Below are experts of layer 10 (counted from 0) of a mixture-of-experts language model. Rows are named router (the router's row for the expert) and show model dimensions 480-639. Each number is 128 + 24 x the weight over its row's rms, rounded and kept within 0 to 255.
After each expert's rows: a language model's description of what the expert responds to; "mostly gets" lists some tokens that are sent to it at least half of the time. This comes from a sample of Wikipedia text that the model never trained on.

# expert 12
router [114  91 138 178 111 115 113 106  90  88 187 126 138 116 137  73  99  73 127 151 140 107 168 126 112 144 116  88 196  77 113 129  92 153 111 181 113 101 138 136  90 149  97 156 104 141 132 124 117  95 131 161 141 126 145 142 166 107 153 153 159 150 110 144 152 115 147 178 161 137 131 127 147 121 129 125 186 201 129 127 156 132 136 127 121 143 116 148 129 123 153  67 109 109 134 146 125 109 137 140 120 110 146 155 100 169 150 106 125 111 118 108 101 128 140 136 162 124 135 121 134 145 119 149 131 106 102 116 119 137  97  83 148 141 129 133 138 138 127 114  98 137 110  87  71 116  88  89 125 129 129 151 121 117 134 125 158  92 124 127]
What it handles: Commas ending Latin species names or person names before a description, plus taxonomy fields like Binomial, Authority:, Class:, in species articles.
mostly gets: " Binomial", " Authority:", " Class:", "Species", " moth", "idae."

# expert 8
router [107 125 138 141 110 124 121 148 114 122 188  91 104 120 136  98 120 135 109 140 133 142 165 149 126 118  80 102 192  89  97 111 117 115 129 126 157 123 109 147 124 144 120 143 106 138 128 119 133 121 122 148 145 118 134 140 161 139 138 158 122 130 168 101 166 130 160 143 101 163 109 110 134 126 140 143 193 184 126 106 140 131 123 110 136 132 129 112 147 130 141 122 124 122 152 116 157  87  98 105 110 129 148 142 116 159  98 116 128  96 169 137 131 156 115 170 141 153 120 135 125 144 154  90  68 135 118 129 108 115 116 131 142 133 153 109 102 142 104 138 123 120 163 111 167 129  81 129 135 117 162 112 144 143 145 109 115 127 154  92]
What it handles: Column headers and cells of sports and election tables, such as Date, Result, Votes, MF, FW, Apps, Preceded, Succeeded.
mostly gets: " Succeeded", " Preceded", " JPL", " MF", " Date", " Votes"

# expert 2
router [ 90 124 122  99 122  77  98 140 118 117 130  92 115  79 153 132  95 119 133 137 147 150 150 137 109 133 138 125 135  93 143 125 122 173 121 104 111  88 143  90 148 153 134 150 120 158 106 141  98 119 159 154 151 116 136 113 113 150 167 131 115 131 162 119 166 166 132 118  96 128 101 133 152 122 137 146 153 152  92 126 162 149 125 109  79 131 130 132 118  97 178  86  83 115 140 124 156  64 146  90 139 131  84 158 106 112 118 109 156 103 161 100  53 135 127 121  87 105 134  87 122 155 167 119 117 118 124 134 124 121 119  86 126 126 117 103 117 105  94 123 111 129  91 113 133 133  95 105 131  89 182 116 164 157 132 139 152 134 145 129]
What it handles: First consonant pieces of split lowercase words like f, st, sp, w, often in building and architecture descriptions, e.g. fenestrated, doorstops.
mostly gets: " hand", " f", " th", "-f", " sp", " sm"

# expert 0
router [ 98 114 116 127 107  88  89 121 115  84 135 120 150  88 151 129 113 118 105 139 158 165 139 148 109 159 134 139 147 101 107  97 143 147 143 102 117 128 118 129 109 157 140 141 104 132  95 197 110 102 188 141 158 163 137 142 122 138 166 121 148 125 165 130 149 127 125 155 145 113 116 130 170 122 148 132 126 160 113 115 122 165 150  86 125 114 107 162 157  90 147 127 104 143 133 108 151  87 134 135 122 108 121 144 149 120 117 104 103  73 136 141  99 132 150 151 126 139 117  68 139 162 157 133 117  97 130 153 131 130  89 125 129 128 148 165 110 131  88  99 114 157 138  99 142 133 132 104 134 119 139 172 152 139 148 127 140 112 117 106]
What it handles: Verbs of causing, giving and purpose plus linking prepositions after them, such as make, provide, raising, with, as, despite.
mostly gets: " make", " caused", " give", " despite", " provide", " create"

# expert 10
router [103 116 154 149 144 120 109 127 124 104 100 140 141 127 183  90 120  99 132 103 166 137 163 147 134 162 160  83 112  80  65 152 127 136 114 159 123 113 152 129 109 136 113 125  99 167  92  88  93 113 178 155 157 139 159 193 135  71 133 134 148 152 149 143 141 124 150 142 133 138 138 118 154 109 108 153 141 126 151 117 127 146 131 124 112 144 163 137 155 120 143 123 155 128 135 100 124 134 152 132  88 122 109 118 126 133 114  78 129 151 165 106 113  95 107 178 145 170 107 133 152 153 181  99 116 132 129 173 129  91 126 106 148 174 148 121 131 137 115 101 140 144 147 129  94 146 105 127 148 110 164 150 154 123 128 159 103 161 117 115]
What it handles: The word and, plus semicolons, commas and section heading markers, in biographies and infoboxes, e.g. football and track, ===Film and music===.
mostly gets: " and", " ===", "==Early", " Died:", " and,", " place,"

# expert 7
router [115 135 132 178  99 119 152 119 125 112 148 109 114 118 170 120 143 139 105 157 155 138 184 130 118 171 116  92 141 106 119 109 128 124 118 141 140  95 110 117 122 156 162 150 123 144 127 134  92  95 143 131 128 106 168 146 143 105 141 133 136 137 159 114 151 175 139 133 104 124 134 129 168  98 114 144 152 153 108  91 151 188 166 110 105 133 149 148 172 103 160 127 117 126 179 105 114 114 106 123 121 116 128 157 114 150 134  81  97 113 116 139 112  99 119 141 145 141 129 100 146 195 151 148 109  94 154 148 102 117  76  96 116 181 136 140 114 117  95 106 114 142 109 126 140 106 122  90 122 118 141 148 150 154 123 149 117  98 128 105]
What it handles: Abstract nouns and noun endings about business, law and society, such as development, production, management, possession, rights.
mostly gets: " development", " rights", " relationship", " company", " production", " construction"

# expert 14
router [ 77 129 119 142 119  56 111 122 154 114 176 106 132 109 124 137 121  88  94 123 154 108 143 164 144 142  79 101 163 123 110 129 102 150 146 158 118  89  94 126  97 134 150 141 100 172 125 134 119  92 144 149 168 107 144 115 134  92 144 151 126 130 161 119 128 135 160 104 138 121 147 100 166 113 138 132 126 126 114 113 121 104 143 137  93 134 130 179 140  98 136 135  88 149 183 107 127 128 113  93 126 142 131 144 138 158 105  70 145 148 122 110 117 131 130 164 167 130 139 126 117 169 156 116 146 123  99 145 166  76 113 117 134 128 143 158 142 140 144 111 127 151 171 137 108  80  87 120 155 114 121 147 138 156  99 121 109 141 100 141]
What it handles: Capital first letters of split proper names and headings, often after quotes, parentheses or ===, e.g. T in ===Track, (France, Takenaka.
mostly gets: " \"C", " t", " T", " sc", "-c", " \"T"

# expert 3
router [113  85 131 150 132  97 103 107 126 121 144 122 138 141 186  94 132 101 132 133 140 129 158 159 155 134 143  83 119 132 121 105 111 161 138 163 110  96 150 164 130 139 164 157 126 149 100 130 128 108 148 132 129 121 139 138 171 140 130 125 118 143 153 137 192 141 130 173 117 118  90 118 160 117  95 155 119 172 101 101 151 126 129 107  87 136 123 168 130 119 110 128 115 151 112 138 161 135  99 113 131  98 109 139 148 150 117 129  86 123 121 152 111 142 133 161 133 163 162 125 124 140 130 124 119 103  85 129 139 129 111 108 187 125 163 158 105 108 118 125  94 150 151  77 122  83 118 157 118 107 150 123 136  88 112 116 139 172 148 105]
What it handles: Word pieces inside taxonomic Latin names and Romance personal or place names, plus French particles de, du, la, as in Nephe(le), Gianmar(io).
mostly gets: " Clade:", " Julian", " de", " du", " Family:", " la"

# expert 11
router [120 118 179 136 139 102  95 143  96 125 134 141  59 130 135 110 130 141 116 131 138 101 181 173 139 119  95 111 147 119 130 132 110 166 104 149 103 121 151 169 147 142  88 114 101 120 119 147  95 114 145 123 144  89 125 120 132 108 112 110 166 136 149  58 124 149 122 100 130 129 122  91 132 133 136 122 149 140 143 141 111 176 135  95  91 162 129 139 143  57 100 110  94 149 115 140 160 111 129 127 135 128 115 172 139 159 127 128  95 150 140 130 102  75 134 152 141 115 136 132 123 139  92 122 104 112 107 115 124  82 129 107 143 133 121 129  85  98 110 130 129  92 114 122 116 137  80 104 143 117  93 139 136 144 141 117 102 124 115 107]
What it handles: Verbs and nouns in place and demographic descriptions, such as is, located, town, village, population, census, km, who.
mostly gets: " census", " town", " village", " located", " km", " mi)"

# expert 13
router [130 119 149 115  69 152 116 158 155  98 121  68 132 110 167  93 115 166 168 169 138 111 127 153  90 174 111 144 141 147 152 145 107 133 144 137 118 112 120 142 130 132 123 142 100 113  58 163 125 100 154 131 107  90 125 154 134 136 126 117 124 132 128 111 116 164 155 185 109 155 125 114 138 158 134 138 120 137 124  96 113 120 171 115  90 143 157 143 155  99 130 150  95 164 137 106 120 164  73  92 158 133 135 163 115 175  98  89  92 137 153 118 112 119 152 113 104 112 115  78 153 158 134 105  97 143 131 159 147 156 123 145 142 185 138 124 142 119  87 122 156 124 106  98 133 118  95 125 101 159 136 100 148  95 149 168 136  91 126 131]
What it handles: Capital letters and h, j, z, k pieces starting South Asian, Arabic and Malay names, such as Y(usof), Al-H(asan), Bh, Kh, Zh.
mostly gets: " Z", "-J", " Bh", " Y", " (H", " Kh"

# expert 15
router [102 112 142 115 118 152 125 154 109 114 132 126 121  84 168 114 147 124 131 146 137 137 142 145 141 133  95 135 153  91 133  94 115 160 115 159 121  98  81 123 142 145 126 142 105 122 110 151  66  80 106 142 156 118 162 149 142 131 110 147 111 146 140 123 185 143 158 163 122 135 128 134 170 140 125 134 149 130 118 133 139 157 129 121 137 139 151 136 128  81 152 115 122 149 131 105 177 123 120  88 163 120 113 170 132 154 127  89 116 116 131 112 116 124 133 140 148 109 110  90 169 168 158 138 178 127  97 128 123 120  83 132 123 175 151 156 136 126  88  94  93 138 107  95 133 130 112  98 118  84 116 134 162 127 116 117 171  98  99  99]
What it handles: Line breaks, opening parentheses, digits and year openers like (19 and (198 in citations, references, birth dates and ISBN lines.
mostly gets: " (199", " (198", " (197", " (19", " (200", " (201"

# expert 1
router [145 123 130 146 136  88 149 154 102 100 131  92 124 126 112 145 152 119 121 163 163 140 184 138 108 120 156 116 151 103 101 116 134 164 113 117 151 103 104 121 123  94 156 159 120 126 125 140 148 117 151 153 130 106 151 159 126 129 152 155 140 134 161  98 138 157 147 143 101 117 117 106 157 119 137 148 127 121 149 117 148 190 156 109 100 110 177 170 131  98 123 136  80  85 174 103 126 129 137 140 129  85 168 142 115 126 158 119 140 105 137 108 121 107 104 130 146 126  76 108 134 156 121 118 154 139 121 103 126 126  91 124 133 137 121 103 106 115 105 131 117 126 134 122 149 144 120 129 161 129 178 151 150 139 103 126 133  81 157 105]
What it handles: Counting words and numerals, plus first pieces of split words like all(ies), con, evac, att, mostly in military histories.
mostly gets: " war", " exp", " cont", " int", " mid", " rel"

# expert 9
router [130 135 146 122 108 120  94 129 135 118 164 112 112 133 113 122 142 119 129 133 160 120  97 174 168 110 130 153 149 116 111  66 140 155 122 124 126 158 141  95 105 121 139 126 121 181 162 114 139 146 148 129 122  93 156 148 150 150 135 116 110 118 178  82 120 176 132 129 145  98 124 133 141  83 140 120 133 128 114 140  97 175 186 124 116 140 104  92 141 107 102  80 104 107 166 119 101  59 111 117  99 111 135 176 110 137 126 115 130 147 146 169 145  73 121 131 117 163 145 101 143 160 103 139 157  97 100 135  78 113  88 123 141 143 124 124 146 102 153 103 121 111 162  96 129 166  89 117 155  93 143 173 140 116 124 141 143  70 156  87]
What it handles: First pieces of foreign place, club and other proper names, often in tables or lists, such as Gal(atasaray), Slov(enian), Hond(uras), Cape.
mostly gets: " Cape", " Atl", " Mal", " Slov", " Niger", " 1–0;"

# expert 6
router [ 99  52 164  97 122 111 126 117 123  98 120 146 100 146 171 151 147 163 131 131 160 145 131 127 149 137 137 109 129  99 107 130  59 112 152 139 158  93 131 125 119 133 146 128 150 115 125 142 134 117 134 165 124 116 164 143 156 134 150 160 156 163 154 106 160 157 126 125  97 137 152 124 170 131 129 136 173 128 123  93 148 162 175 121 118 148 161 118 125 153 118 105 119 148 154 101 152 113  83  99 132 120 118 125 113 135 131 118 120 122 108 134  96 109 116 138 125 176 100 107 170 135 130 138 146 118  99 161 148 100 102  97 149 150 150 144  93 116 148 120  94 122 135 126 113 137 107 112 147 111 143 158 164 136 107 110 131 134 154 134]
What it handles: Copula verbs, articles and LaTeX symbols in math, science and technical text, such as is, are, be, the, $, frac.
mostly gets: "$", "}$", "frac", " $\\", " theory", " \\"

# expert 4
router [104  95 154 115  87 128  95 116 138 121 119  93 123 116 197  83  68 152 112 134 166 153 146 147 152 151  61 131 167  68  89 101 147 129 161 124 121 106 120 122 146 119 140 163 108 150 108 159 101 128 143 137 126 141 170 131  84 128 121 133 144 179 132 104 129 130 140 130 122 135 129  76 153  77 143 168 176 166 150  92 154 128 130 112 104 105 148 163 181 125 106  77  99 110 135  84 130  88  92 142 115  95 134 130 152  98 131 101  86  99 152 151 113 136 106 142 135 151 121  91 116 146 118 125  93  93 126 146 125  94 112 114 125 130 123 104 127  96 149 122 158 174 120 124 108 127 101 138 150 121 163 135 137 131 155 114 120 131 100 120]
What it handles: Pipes, dashes and words in award, film festival and sports results lists and tables, such as Award, Best, Men's, Championships, Festival.
mostly gets: " Award", " Men's", " Championships", " award", " Awards", " Festival"

# expert 5
router [121  92 136 163 123 144  88 142 142 119  94  98 130 141 110 122 142  91 135 129 123 141 148 135 121 127 137  97 154 131 115  96 133 120 132 124 130 109  98 149 159 106 101 136 106 158 136 155 110 132 122 150 111  86 132 166 124 148 154 151 141 146 141 114 151 124 122 109  85 132 101 141 125  90 141 146 150 124  99  84 161 128 110  92 140 173 132 131 174 130 151 152 127 143 144  72 154 107 145 120 144 102 145 140 153 136 131 130 110  86 123 118 119 118 146 169 133 152 116 117 122 126 149  99 107 128 109 124 144 117 108  98 124 132 131 160  85  86 102 101  84 146 129 113 124 156  90  96 136  94 140 132 108 123 110 124 145 139 107  85]
What it handles: Names in American institutional and sports contexts, such as Ohio, Carolina, Texas, University, plus starts of words like econom(ics) and Georg(ia).
mostly gets: " Ohio", " dis", " Carolina", " Lemmon", " gen", " cur"